Weights of a small mixture-of-experts language model, trained from scratch on English Wikipedia.
Experts: 32 experts in each of 9 layers, 160 SwiGLU neurons an expert, a softmax router, a shared expert of 128 neurons.
Below are experts of layer 8 (counted from 0) of a mixture-of-experts language model. Rows are named router (the router's row for the expert), gate (a neuron's input weights, with its number), up (a neuron's input weights, with its number) and show model dimensions 64-127. Each number is 128 + 32 x the weight over its row's rms, rounded and kept within 0 to 255. Numbers have three digits each.
After each expert's rows: a language model's description of what the expert responds to. This comes from a sample of Wikipedia text that the model never trained on.

# expert 26
router:147150083114156120193193133085131130094123100060185145161151116103144087171163153145038080149107080186112143114118147144201180120103099147117108115136129125092155097118128168068132181113139105
gate0:139120074136172054148132133135149110146132170142082182072098134098131150096190115158112129163136145155129112138108136080172166187130114132177171121113103116111141183104143141101155132114145106
up0:166113090167163070123111139099124162121139171127081192086089108104145144090191115171074123194095159167124096139128116079155151198131140131160135123156133126137139201094153120097158158110177091
gate1:100107093148129124204176138115134134139159202092102143126073107121145102146092054129109171116152188152128119117179125089079122199102039139133132146191161128126111126128159115111092142181134112
up1:090085111108126153166157125098148120158153173132056139134078098183171102153077073116119165121130187126159147139165115124119111172071053109153150115194189109153134140136117135112106174169103091
gate2:197069014104092121150189150169131134073142149144144099207082128074135179117093094089147100135110141158161194136173110165137136113135095098126155171137146034130143160092164155087118117076126120
up2:173120083121145122099145096169111143092170142142115155141129163094138128116151126162138121124099158058116180158153104193117067150169094136112130158124131083130118157162152125131133141062128160
gate3:158084106102146113115122136201084100113115103091139108138138151078169121115070118114120168209113161083120076048054111129158076140117176113150145149155168163113142145157129194109147130170134100
up3:122140158123108112122083113043183105132118134181093150130124107148095123168139130134157125079159082142153135180179150157079188110156081151121153115079110079133123076086132095116103085094143165
Description: Prepositions and possessive pronouns following verbs or nouns in prose, such as to, of, in, his, her, their.

# expert 4
router:158094106094135104164204144091173186115074097116162105141156119096090091124122129097079147120065131133047136158086172156129154192133135127147087114157086112126071175080061189113118149105160180
gate0:175087155126128112100121115093128084151114156109099166116101134101129105123132114114122137163093144109000102183154087177136138171143112155117125168161117119105109177115170148106128103147070082
up0:157134071115171112102149091152144090124110084140150073062121132122158119090134114043159156095144087124136159118153050123122183103083075135074111097157162156131134176173154133102156157098077118
gate1:132146100046149139148141117099132171127167093148125137154140077127084124133156111118066131122133135184126159106104132129111103126123138120152115105122132157096093119132154128156134125158110157
up1:075111170185116090117132133130084126139123168112151165095128177115160142127067204116161119139130135083159110119125088170100122106126075109129094161150151101108134162125098094113098139146140120
gate2:156117093101121107111126141137151142142104065141175161126073112146124133123116101083105135122000107159127164082183086174141114144124143145159120080116139143169172141153130152148100119096126069
up2:137104101114165119112079128114148122101071069074150100112085114167127096118129113079146149117022068135122111129165093149149127129141152133104114062107150135183179127157139156159107107095162131
gate3:127113090158120135129100176140137119126156087069148081120163103131110088131114146102136074128140154115119109116180157088132123129145091150128152075160133094091160087091152042139126100146093160
up3:135074135176147175127079150153164136090134120085137144122153167156139092118128125136150131141083141166152183149134097141171130126097084190152117121157104141126087113127151131142192119151071115
Description: Short values after a colon, bar or semicolon in infoboxes, menus, species lists and tables, such as black, Bronze, None, 1.

# expert 19
router:158172111147163087146175135102154096149141133118163124185182158093106081143085175104074172161101088180103145166123125136110109121109079094139108111108105066148131116098086158104126136109140124
gate0:155083144161152119128111145084119143079109187178066146136135133086177145133087077178137080085202180144160100108110152132160105141115079109160159210139083126106155126162123114124137122140064073
up0:125172087116115133142127103157121124120115107097176071143116121098095138136156096127065182154098133150060122101144103109112171130136178153109117054129119132117143117128143120167127155149170152
gate1:126140167145132182093109086157151136108086174057115181091166232154092149084066177166114133137131208163111119172144142124156154122090139126112062168192141107154125105112131170148090117121189150
up1:149084093173162141135085090118128098123045137114095147084163162119057110082108117094093135136116180164110126175099121158105153135106134181114096172139146142162124143124115131133114101174140140
gate2:164150177176112132208085137111037100104183106092175086111104081168136163161099154168123138119152105149139107192039150152117132139105142077112141116079168119134123117077129184067150079109128096
up2:123115106112107115091126118122156136106106088165151185144110159119140109153133054145143179104091123121177139104130076081122146153119115186141105116147080165174120116152089158168112133167099146
gate3:056153072097173103094144119132094099117164095125145157101123092189142120075123145101118102164175136166137084111189099145107128107122074096157109070155148132065125072109110118041175109166161141
up3:082140093121180059117146113197108101117118037089119178111101128126107123100108144143110116155113156123148074144165133094132148106089109122139080146150146116143128083119134085104149061110137147
Description: Unit and count words after numbers, plus scores and dashes in sports text and tables, such as minutes, yards, million, 6–4.

# expert 22
router:154108062138126079092126161122133203240075023107198086141168099124133115161114183116148156122152137131109129152101146163183109189084131126178097134118087162121101164062093156118067110143132139
gate0:110154118178046104160097146155112138155181158191147102107123142117102129117143108069181155178168136141119137164181131122097131114169160141130103120065140156177067101110124133127123104113125139
up0:119151158211059091163070150148111148175195143172141086100107111142113141145150115073170163157137112149136159150167127113070105118168158134141110103080153166163071081085116116131113099117103144
gate1:127116140151142106131123088167089174158080079065131146190159134118113117117147105162073123102159107171157145127134149150145149116152156129118088140121134120154172130097117098127163139154043152
up1:053125091138109156147150181095118131097211153171137098087082165071109188113107104117193129152088120098121132085176113146148137119148127102145182116139132128077154172128180150174115103085140072
gate2:093094121128121113102161155136098107122097098156118133120085109138175153126092096167130101167125116069119114159116103090148154127098113125124120151147144097088146097066168136122136157136119075
up2:196153123121133135163133113129084179114163124081127103091166147116131136105109138090103130161091085148137135059121124148125102104114099150107144072110155185155101173176100133096146115155114170
gate3:142148150125120159148204151099173134112082166105102156152164134105035119075045153175156148089207107117152140146103142113151120166157177138099143137138140136149112154097091133132138143083123117
up3:152098155104146137148205143068149107132109180136080171185141124151050139111056129173186145103201107105146147145075127110138085167156171121093139135147153109151126152107110127134125127080145105
Description: Opening consonant pieces of lowercase words, often after a hyphen or quote mark, such as f(ive), st(rip), cl, pr.

# expert 15
router:144127104084111092184151127066141147131130141089150100180156154090083108162106159127118107124107120144125123154136137147152151143119125080108118123098119141075155131147124167129149190107150130
gate0:161088156077110140135151110053152145112119150165104184093119070113121055144109117084081131064148142125146112074090172145194129138131158152148083125091153174076202147162196110121117134126131126
up0:112190121147115167144104137166087109128157111077143100122118167143100144147147120199178144146104121144092118149177132121074142140110044091071202097145103090179083132067095162159106103112076108
gate1:151171164148144215160112137066152155107122123060077124127097174098126119142073099133100144179119123135140092142160106107114151068150100192129114110110081130109142150209152118085088103096156095
up1:108123092117107052118147104152107109130123161160141125125156122151107126133162172123185100097131125157106147125125158141140111173085147104108153130178208139123113086057094150142147112148127126
gate2:132099165101148118172050128152197155103152098135132109109089151117103111153077135125095093125116154126138110110109106157134193130123149163137136152093124118098146149094238135116163081068108168
up2:135161183076150082129054116096177092107143034136127097158128153094116121150059159099098095126127144117116112099104087165102166120104153129160136177072129130105161134081200126121164100073098183
gate3:108132132188122162157198145173098135136171128133166098141200125080105116105128148149133112116111120141113092074171218123051173185184114049127148140145122130147117079103158142164126133104167062
up3:120178110142212124119191136132117136120147110140102119163122119106063106079160155144069106158070096082101120158088154206098067123164139067170093142042128143143144074087151137154154138173161180
Description: Possessive 's, his, her, its, their and the, plus later pieces of proper names in venues, schools and places, e.g. Ascuaga's, Westfield.

# expert 24
router:129118084154143110187148151110118150141089060094191111154166057109104073155182123106066140146134162200139184164145158160206098141117079094151113120139111118122122101110111144090108164107156097
gate0:134137119137097142085145095116168189168142035170099091084152112068108106088188117103092128134117167105181128146171069126133130164133178106103149085080121115142131144126134103155159110084147130
up0:081118106115064115052170096160115125113103060135149130135118090099125079114116139135125068174097141098109152123137122117145096089102119071108118108092176072086141176080113049123157168136127148
gate1:150115149160128132130066105122141099152118158118140080182086167067172142095122149124133138160128134152183123191120115132158133139094111087106133122162130175105168158155146171124100128100067114
up1:112146113095153124094171160141104152073087095135122157090182069162102122132141111077129140107122107105077155102127145138164093133158146190135087091122138124125084119094068136140184155164167138
gate2:138094089112110123193122140097087145087154132131124164096103144116117123120091184134122153145146122077103134160158179117187123144159177125100141126135109105156055113171131166181195118120104096
up2:141146166155149147068136126174186122156098136121132113150122092128180130086105120110167097122133199130187087143120120128101143121075087096178098092135140134106142133100119112118100106142193152
gate3:069094079119099169196206090108119113137104097084213152171176118101099134163133064177142162139113062127133122147161184095173128121108177130188132165147171177161175093120082135193100089170182140
up3:204172170111133077068059148102166134111142163159091142071118126142142109096096183109127103133160170109116122132130067148078128101173088097083116134147105096125128154137134137050142119112056108
Description: Quantifiers and function words in running prose, such as many, some, all, several, such, any, plus word-initial g in grab, gone.

# expert 3
router:171140132129155108140157184101145114147045107103133116124138137123121116169152109098074144118136113143132147192065213162111096121102093172180122125135072114109136141126097160095108154060181107
gate0:143142130030108104115088131107094083078093125117111137100141108149133121122137164129144126116126136168099129182138164191131065081124096096143160106155139117114102159085116107122136133153093114
up0:095146107200127153148138146141153154151124157144142117100109180081095121136173094123127125193120132119130125055137062079163194143152112126068078133110158124150084111138148139126125119132129124
gate1:073130149193125099095112155134153110093113128121126117135161160092133096152093105112135111140157169150067162171071108168108139138159122148180126082068121152138173148150108153141099119220165096
up1:083151140155091081072122129140150107109094124088132107127149130121110109137119128107126119132177155155082160151073112142118141122183132130166138083062124152128158144165127168146096081220158098
gate2:138138215132170117096120116255092136127085149171139088108109092103121144131135160142119079109134145139161106097113123165101177135112159120140117115144119097141137094123089118124095137109144088
up2:126097044103099171148146140031132103162175110099071162129116164142137114130114116119123143141137115135084139143119123100140082136152085140147109122097113176110101135128136159155169120165133167
gate3:135152122152135149129115076072085125130105113200131091056121058098144197178171092120125185060167146176096077085130166115129145123176114107102144140105112150107145117104147171116116139093118147
up3:097141182121121084162142181171181158068147136042149112170146163161130100131078181144113098145067165082157146199129088155129083129096133135155131084146156098150105122183104081112131146159112105
Description: Line breaks ending table rows or paragraphs, and sentence-final periods, often combined with quotes or parentheses as in ". or ).

# expert 11
router:153127128107120119164167126110168150146097104087133070131132118122084102142097147124062156117073117132096198165071153161170097127104100178115080098119098131132104171075086147117121143116176150
gate0:127128172087133123119111142116102111055110095130134103148074121064140095103073134150122208086109164116137140146024138113158088102152104194118142115096156109170114117113107126139156130123098096
up0:112135081154127112156133153140148150197126173133109147093182129181096127165190126099121063151135107107093122108212116185131149167093139072166079153148078163103106117158110097126099126132172146
gate1:149099112117082151156169113147115147148063114107125123123126081156119143157068123135107142136181141129134155167123161160134112134148157140117113128118077216130093174134144133155143105121158148
up1:178095127144113173168150099137103163185108135097119102103116089146103136136075145168117146134156154135136180139142153155151112140104192136120118134102070186122097165117120135144170097137161152
gate2:220136141180168117169150107190037118127075115148116103081157113206134091108110098146127130179101118133137116111190138134103116085137123160141141158162113131121112145067134117150130171144145128
up2:144104109142094152066079102135140131150124077131104192090071145121145160154123149087144137095128155084091183131149144184116161185102159099115105088121141133117115169156163164118134156063126110
gate3:118136096154099085145148169171165061078168119093116099144088099116190126140111121068112079079141113151155111118080140136156097090146177143121117089132112119151197147095114127168140147156088088
up3:133140110156123111142121159190147078064190125114135068114092133118195121142112144056103101104166137107153098123116114113128119116139180156108095098124095144133206158123117123168123122146080095
Description: Words and word pieces inside quoted or tabled titles of songs, films and albums, such as Love, Dream, Night, the ending -ise.

# expert 17
router:155138137101168082109189146095126134129131122120158130165135134096103087159158152095080101138095036183125188149123114145150168134122024119122109128117104118104090142110101137059120171096139127
gate0:153053181182061134101110139159111137127070177159152138144124136089087158141141133135077111150137046140085113145144102132093116150146085159134160065086100119133181093109134140128094124110114100
up0:193097152189078113099136180148098143105068130174100164141125131111103152141111141159064133118130063115104102122166100159114114156180046132138171121088101090144154151155128123104129114129146113
gate1:117129122133130102104119145152180073069127175151181174193095132044152071097121098149098117161190135051136114157086140148123150100126047139116115122143115147170125171102137136136138151160096148
up1:076123134131168151146146133133057174207097152144057121048164173187078129135109111089172164074059130175100131097138140125144115158132177102141116094145113112103136121132105104096163098038136079
gate2:114106128110172112065150129088049136124113148206151137078137125135107118121089154079110127104166066141151149125067084130099119153100086144148129070163128053120110151073115112140159065173081174
up2:148110133154128183141174133127120181127115187158123133135128109184127083135098169144138145132124124139089116102113113104115140155093117167078140070085099117129132154073144078091103079154081140
gate3:168145057067147095124128115166122172193143140108165110167128120148121134146173084128123108167056113132080147144146088076112151102094129141143113169143223165099113059073145177148203100147109166
up3:166115059055126107072143081143060156202159129147182089168141120132138158164147094108139106160075100143083132158142116070160127091086124138166118174135191144070105083104131184162199092133121133
Description: Verbs right after the subject in narrative prose, like was, is, had, were, became, been, plus some following prepositions like in.

# expert 23
router:168101100089111134154074157115130178184133121089162109143166096129087110120129171159143118143129118162144124153135182205132075151089107148168050153163132131115139140119094135103110116118148099
gate0:092116161156108110128061101153136129042172147174110119117186177134097078102093109089172113109115152115075087129090125214098145152146115170135134179106130082104159152065153117119138160185114168
up0:158120135157100106108209093177137109160098148074125125163103107125097186160171095150090131062125154148145120122175122125090087121092176144164103114082140156138125168137186104113117139106164152
gate1:093058095134160092140117173130102085157137180208091155124074125137138079107132134163138140133159062165135118139171130164176152090155127095170116144177138188070128098121150147142164096098082081
up1:108086122136131109090125116171104122118206141157167146148076099149084097108142130147121112073121108128158112124184090155131065101162131137137148075123193120134166096090122130186125112047118133
gate2:186068110105123169154127127106157094097138175177098149138102158079084088114140157127149145208100136091119161119103132129176068095136105115062147153144138084130146159135154130123130133142137068
up2:156113127103152134152125124135151076125131144127130137099081147083106101159137181138083139179106103126140125090131100144151065077151113147059123168155145108110148176167177147112117174164094066
gate3:140148102120096130108158133155142153052097123128133133138140126146120112122152118150154141107100136126123104140116096157132148188212092150036089083092126159058119175112138075094176130064122088
up3:126092150130067166134111130109127085200137109134105129097097162126139154123088119090117111155158132137127111122129159119117105129019157079247170139130155095190108089134107171134121132182147147
Description: Single first letters or short onsets of common nouns split off after the, a or and, such as h-ut, w-recked, c-rystallization.

# expert 6
router:152091118092134108118153167138126103101115091108129070179133114076120113197155150080081180091090155142124165188083126155139132112070130129139090122091107138098135133092091098084083182096142074
gate0:180137104111135110087087154188166120106141066085126082115137086100140150184166180119182112076145120164112121153143081086155146136127071192064169119147109159074162167106159114132084107113083181
up0:178117160131136108122083144169119134116125088116125133121139078130104168172157148106160149115167122160059145106120105100121117101168100148123106094095096194084134127096135165154089120092126180
gate1:141114106198123120203179130125144092108143122090125116064109111169118085139113141138156086172112131147147061086051190120135131105111186126089087124087111129130088137171115141073153140222128090
up1:108149129062143130065133119137094154169095124176119143176143152057138144113130142119132147098119107121136212143212097118112116113173082133184157126183117142123148106087166171160115100049126175
gate2:064189112145156109127107114043081182143179120086142185090113099180163104147130171118114100110091169183154066141130132109134109083159119139120128215078099110186117067138110123202157161111105147
up2:165097175099137108123208094146151130093108170155157036151147159117146188156127132163097177134163082100106122069141153189118157068074107143107132111115156120107171178080120130177142091112101151
gate3:166041094140093123112175111116087122099166157154127121125121171078136134081112100158176166081124146076068170103143089136088142112093190160161160120114164157196128149101134123139119112140175179
up3:145034122120101123105202139189097101114166166194079122130136180101111126083133113117150172093124136095130143141142099137066155089080178138134164078107144153188102125076139085124141102131160171
Description: Pronouns and relative words starting a clause, usually right before a verb, such as that, which, this, it, who, there.

# expert 13
router:133117097109142088115110119123144197105112090122161070131156068077105101129113103062096198122136089169104109177134131141157085116086071093122069134124096113105101146100087169102097168101168195
gate0:127161080070093135069098125104140195094139103108125184177154107154130072138075096107117138145157144142123108159091113133157151117118124128135071170143181162116122145112092143109147169190143118
up0:164150115100081130113118115093138182080129124096134138213144132156132100144123098147122146138149159108126126120118122117157169131144173146124082205128198109122117128130116109112111184176134107
gate1:128180092083169105135128111144132161077113141109150080134148171086152122163170140132151129136089062161143114137151125121157155059125125109124109153149164110135148139156091155156140117174073152
up1:126076147167115143132110141131129098162166101157104169127102100156082114091098121105121117120127184091159152121143121135098104197120120162139129100110120116144119087121147075104126152102182076
gate2:120096205126149168134128115090136146160143123082115130158109098160146158082111107162150138107156170163118107165177145115088172181096142097137117100188130137093182074128080179112147113119077136
up2:146139056119126098110109131186127097148107095142108144105118127105080115185142099130091166129088111073135152119074132156167107132167136216170134171077129113181100226103158078155139136138184167
gate3:188139095112122124154122097144109123211121109147167100152092155128097172111176139134112240163207131141180127158156147117141082074146084116094153072196120140145113095180099153124127113112108113
up3:175090204158091106106117136082160129092165125135136119104146118115083117097094100119162099153121102140100100085122107094084166175131142148146151080135146130121146187086191120200106139138144119
Description: Nouns naming a person's role or relation after a, his or a possessive, such as friend, coach, member, politician.

# expert 27
router:149138090111113148208119127106143151185049130083128148128146124115096114158109178129088127096119163128107154167144128134158151155101113149116046131150126145093113143113119137097115165089127119
gate0:099113105177133113160148099113069074124121139062097116133128148140164122148148148143155170208164126085131037095125147133125132129102100127016103159141120102143150102099142127122142148177171123
up0:092135118135104134136110072063084110144094112112123143102088203129136100161132133099146161151134126098144123126122149124159168142131141134067074134138121169138136111015155125124152132154165133
gate1:191132099132115152144191051150121126082101158107175102118117148091139186091149155158146164163131140088095153133201187152113129128142139134100112107205155144112102127152112080130104192085145156
up1:131128074196120074139164071139086081118100114084143063099102112117144086103097114123175141102100119167152086148139140157192125139136131072116088101144091143105085097126121099138137183117148152
gate2:115096142146079078092081151161132103095080125139100167151105155130109140105156127108157104120133174115149156138129095140093081124178097144093131087124120070099143044087159179150105074140057108
up2:138164139141168086096141118117145134204130096129122096103134066044181130193137183110150136160098156110122149095151130139135133128100099135148108160144139135134166085125150116147066070143090081
gate3:120121111179090140149131131093107204143069092122150109130215145131179132164071133171122138115172150068113113179141114142131126119147126141108119171134147144129123073162104176098128124078176182
up3:108128145086182079106117158155160125090166189117131058124110118035102139158147160152093119173119102061100159132122159101129152137109163114161056143129156141124121110115124128156209167149067104
Description: First capital or letter pieces of personal and place names, especially after prefixes like Mc, O', Saint-, e.g. Iaquinta, McArdle, Eustache.

# expert 18
router:144109142104106132114114133106143135124125120119154097154134126106083105178128140082110123118067121205102139129080102158116150138081079163172093056118118087103129174104070123071064161085145162
gate0:135142111185116100152141157127128112084183149182136163101124084158128159167132136104124048125122103183153110104183126102133158128087115161094109118121138142097158204152103107139091204098064175
up0:149137094099169067135137090120140133106109114164136148135154156137126146098145124143143123120111183185157071133170147137132100103125103171122125113078111140164141204123101145154062152173135152
gate1:144106154115105076136160045093130128107148111081137128150100169133133133076130065127150073097123133106116179097112085140133187191156063099105199163093137123131154098112169134146148110121101158
up1:145079133092137123110137074093108147139130117113132144111109144117138121092122071135135089117091125097075186135090089147107159156158083085099194157097140084152142101151156149167102116119130148
gate2:046116153140142159168141113086154111113080130154132121144109130127085114111142126076055147129102160105191174129108161097144129075113069123125159124092137098155092112115134138107139061103168140
up2:086094084178117145122161136137141126062097122157173137103097101138079113096178113118089156099091154113160113141134132062130138152160070122120157126090085124169091100103042121142170112105124137
gate3:101180099115100119179124171148142178196099106143113132151149093080122064083126100168160123111095157171142167089131156128130090087130165131135117124128096123207175132143071090138110075112154115
up3:125133123090156125090138061086203095074224130143142157083138154183152195148115163104096127141170079109120079133137103084154167150108089129118118123165167127053109120127175147119128161124106179
Description: Common nouns right after the or a that head a phrase, often followed by of, such as name, series, status, version.

# expert 0
router:165102101161119118143158181105175134161140136129155131176177135077118099105135160083164215052109114154089179149137118138154113202122121125108087120120052163136117144080122133160084125104180156
gate0:154107172128126130115169099070125125121169062116087158115164156147125149033121147098146169150136059136110123180138154159113127168129154123115085142118116077209100111072136127157135099147123133
up0:134124137088092113139072109126138179121148144139100083121107141138067153170084134113132134100094195089121158107121056130145143088123137118098147103143156121114137131117137125129099079104113056
gate1:132103096109157141187095108113105106133149186122136129135089107115167096128099100124174109131107130124133149191110127112097153118108151101057116095148152128082112086170094118136119115161134070
up1:147106119137163157147104124144101106148204113105120089180101053114133123150097137122205147118104119109140184185138089115094105128193074115164105106192128110059089131145131124146122102164135066
gate2:159144092234171136128099161092131149144151157158140127133133086098157086135185105199197066088095137131124160129137095154117034137134113136107139145188067098145136148125104144101144162111101166
up2:124139111203164118143107183074140131145142171161141124091144107087186103155173104137195088102099131115111155087183096171084040138132133133112155149190062114125140131109118175122156141150100184
gate3:132139115180169151144140125151151104061167104126130109104083125154134156123109095120084123119149149104128185094123150112152143154123111133161063171114107151125136140132104127168152164103124049
up3:142183146216126145154151134162130118098144139136126145142113114140132142148091063109085097156162145085117112085107148094123173147119151106154076182117117142094130154142110127170135153107153094
Description: Number pieces and unit symbols inside infoboxes and tables, such as postal code digits, coordinates with ′ ″, percentages, and table pipes.

# expert 12
router:184052143128177058132147192092162110207127104076144117131138095095115085131121164124135139142143135119109149162117139182192154199106130149121126092106078125123096178121115123104115114066176173
gate0:115119126198102161147170116120161151118120171108107120179186094089092125079132125146143110135121094089129149134191138171138101158130121150188152137100113169135071146120096138128047138193121152
up0:125095148111135144099113108139127087132090075147135187119038160163145081141053140159134198173135120114170130158045106105113124093128065136100100127121162097167125093107145146062159104090087137
gate1:123171144091166127107137109085237116083137157084203136137102120109156170181148079150168044101150051220110084087134150153149151134109146150104165127160155090146086122121131113058101133084099160
up1:129184126121189132122119129156203138105132132084195159119066095121158180156151052153151081100153062197120080105137128124175139133145170162139120110166187099177105125148138140047090118069099118
gate2:165123077153172076126142120140187104094134077132119151162146089112221168148100122096101182154085099148093140093135165157146122139122112119122067161077165148146223122128149040141116178123123090
up2:086142159129063156134114126112066147120128177185134108117104166172066107132150115138108087069182150143150067145117079108134125153134126117135164092195071107115057147118105169134151105134142149
gate3:059150107150145172158117177133092127099129130147166182163113206094157175115030100169146021107172128177149133119159105099142163117173076124117145071147087180150147095148102091097174106125136121
up3:109194089084136128212101187099124198103099179123088112101126126171118151086066063114169112103082142126166099181112124103121163049177101090122110111099109161159199112145121141129168047113133153
Description: Separators in lists, infoboxes and tables, such as column pipes, list dashes, colons and semicolons after field values, and == heading marks.

# expert 1
router:144066095102135134112114129093173149174087104080137067137130104112104138137128131102132163086061077154108120154113127158123109140095121151115115109095114100104123115114090147107075165108176181
gate0:147156131094107139105096061124112130134101115098086159139111129196185140130129113153124136132122123133091132158112165187125124124143092161151131122134175135171127132077065097173083111090173115
up0:152119177085155131178110108130140148123100172117138106136139200075138174194153098139098141135163101093109146150117122115102135129152120070132099144176125142080074117164169123055180152172055141
gate1:143131103129146175134098125106116149139124073185140069123169127160139160118136194174115118092124165184094095141203165124082163082164109119101117129089080137117133123136120144124079117104153120
up1:159112099101135171138147121091156137137134111168076066056130142120178153132132166148136118065086162165110154109152151087063133080144157124099147153087087180130140103119122136105082117101126113
gate2:098085109177134171128093194127209149135172176126118111099150126114111114094123083133154156141091100063081095162201123175128088120097122137130103184093125107152157155129203137123116117114177132
up2:135161110102144097130157106113113128131055113128116160174106117133121132171136135136097091143164180160172150103034115099110151149142117139145154064175129147133092079138053178145166127136108159
gate3:118180162139146151107158107180132152140149096131134175126124107145156122110114079114060086167077174134043104148145156111098052140110098122112159097126158083106083081178155125152133136096188123
up3:124086114135056148128091126108119133079198164106141089158134164053169151183102154101204111045112176154182123080153099143188166096093095166128111177125104145100147152106098162136099106129105109
Description: Head nouns closing names of leagues, cups, parties, universities and countries, often in headings or lists, such as League, Cup, Party.

# expert 28
router:162133119093145116138154151102131164180116117139150126171203142084076083129155159156126130090104103179078145163072176135161137158115093186170090165130112105099144101105079133138073157100136160
gate0:138235157093162064133131091192186115158145211108140080118168128133172137146121092189125082101112131131118092094167044134124082095107121110143122130127139176130056156183143118115120123154204160
up0:123204090149088130085151105086117102185093192104116100165107159154125130131126150174085110095107041077165022128135141144128124119102132154132105125089090146120162085123144115106093161142133150
gate1:121096076173182097118113159149150175157108068136093085076136096130105111144094139079151118144073151132176121162082117170143157162173163145148142120148097148190167167116202084076071142165122121
up1:059176082126162105145130131124120094184148101134151099118098109143143148131115101084146119083117113146081107115205105152090135072110088196134072066131139105111083130092129105132141109169142108
gate2:105096088072142111108177076107082106162052151152123137151123135147132072102122167130175152105099107134106105170145091131177144113135182150093065167152105098037097144184123132116141099130142175
up2:186121161152077114138107150094170174094170133111161136122146113142137168137100099125120097172153132155150104077102162149061090154117094104154194109145141172200173128086140143139121172171111064
gate3:074134139095103120092053126120119136142182160165127054152172069070130115051135107054136139114157123077142093199147154105136172107084139098169122114087119083153081134104168143159147135095149137
up3:143155045108148132163149099091149072090111139109098131171115167137151157146118173132157117157151166125159161064154128125071064120178161140129193081125123109107129169195090173109105128113133189
Description: Digits, dashes, bars and semicolons in statistics and results tables, such as 0, 3, —, |.

# expert 9
router:165168080159139123123126130109152172192108089094141137137166105082132130119124150125138128120130165117100153121069161165115128158083113171209120139141094119120108100142071194126123129114125126
gate0:137123122108136126179115136098147141160185142128134129140140071166095101162125103120097120116101121072137089156159131089149157093084173140116129116104146099194172046100162123126141079058207188
up0:166118059117129149137169167106123134151181132123127087177138124116115115107122133123120131092136158155193122160166140091122175097137125115151185146130150092151147112162158083101147111054232135
gate1:141117133179136066102102161091131134153147156075144044064138173173103157090088062120128115135143152098116093200093173106080121140155151092101167184162088124121192088129060046156100134129084136
up1:162106120136140121149106157116137183126137146131134066065187095178114125057093076067149141165140142116120094189114140150149140141120122109089095184141069127153109103106086061141152136143093111
gate2:128146136161184110131099107076070137131087158106126109152101095148123119172140183168157071201102118095132104130147118132087087174117149129142159133183129100107134107121148140145138104154096151
up2:107160108059066140112131159170199138128141090126180140137153158131134113114131042081073182067140130139132107143069109097169131118138106108150066144070148151188099164155131120104134152097166131
gate3:128130134121186120142141109096144102143138156111167162109117078077113168152077140136146135105098137125179103137142114178069083073149037142129174201137166158127134109118126105059201083166098149
up3:150187215202122114117149146172154135103170043170056126116152098164108030140163098209141126134105117169118099157118115169129127133145185113115097108127072162116118144135078130203114134143156128
Description: Capital-letter pieces inside acronyms and codes, like the K in TKO, position codes MF, DF, FW, and country codes BRA, RUS.

# expert 25
router:150090140095168085118108117093202085171118129086145112179144097113067132182157151123123168114123107147110192145101130153086133137110111154095145088120094154068079152084069123118092117102169143
gate0:167114144170136123126168136138190094181128156129153133141107059151147144146196117134146159058194121160062113141107123151152124166097160120116067112048121128115117069132106109118107150179144120
up0:126132129147149111172142125144132117077134153114134122141192161157124141146177119160186118185154166173151165130077168110164068175141138098081048114083134160165129103096120100148044139150179096
gate1:178088136135102121114086124191137172141089139065173044158124133041098133134150083107117155168139136095161078120149092159148157186130125161102103075149109124113109138124163100147060131145176149
up1:117110122122062156135191149226109081091195150132163143077144132141118112097139099133137102098154087138045142112138159170175081126124141144141157049109147093158166118086081086120143179160182069
gate2:128089103084147103172163097146092133111081139185133113121113138123138124158183128097126120139134111169120161106189108109169131208155109089107119189103132127111152122159088097134112146192131101
up2:168152172099103132103085142116156183162129138066159174151140098139154132123110114184151145115171131143149129144053107161124119069119139135126117103163174167194082123140171145146132160018121113
gate3:152170130170114103120137121165111089125135111194090131096145112130100138113135140124128176112083115101105137090107172085120127073089166177095148135153101106119119150164128169131111092142193090
up3:199129162165116180122077125105133136109197107061106136203161184131107115120123132146131161121093121115154116119122131113175129176102111114115190109164159157121152051113183109136111146136095169
Description: Four-digit years, especially closing date ranges in biographies and office terms, such as 1930, 1947, 2021.

# expert 30
router:163082017143105120129160216094128192194077047131150140148139081126130114130096121125146105105108086124105130165122158158104149218087061112171123077110117135131086131077088226138060118114134127
gate0:168184153142094141109145131114108082139157135110158151124144126107161181119117169089139150111099116152150167125166126122131138142101164104166113071101138100102168134150135141111126137107111093
up0:116111064153142124178116110124172138127118124147050077137083126116088101123127089123124086121101142100133095111098132146144143100115112138132142153096084146147091158089110135142177137114138171
gate1:148137156150081125101183110137085163138125186181164090147098100072159166108132155140149115105104144174132102175136097166116127147095141124108082104126141158173186148117148139144181114143120115
up1:128160127123098116124163159121123135121121196180162089150103106083153167115139165159172146133091148143138142182182110151103117130083143111107081138137139166147161121122150109095154130131144143
gate2:118090099128089128206091124061104177033140201168108127110135141127178135129090135087124108139131136151133195150130039107116193109135157155157156125145149130163192071121148172187090157052125152
up2:111104107138168087110117189134110116151122129170067127123153089157135151099107136137138123121153122103144213136173119141116143079125115099108074112171123104179143097134156185130108171142121128
gate3:083097136134108126103103080035088137129118129155129122177182128148148091124133143124158100107108067113130132117187080145121150151115072095156151133092098118144140118117134120127102131106083055
up3:095097136116163105116151067072109086171084165094102129108158132138108129123099132121163091105162115134130167129104081125143131085106082109109169157154062111151095152158156172130108127119080116
Description: Heading words and markers in infoboxes and tables, such as == headings, Personal, Career, Summary, Identifiers, Team, and table header dividers.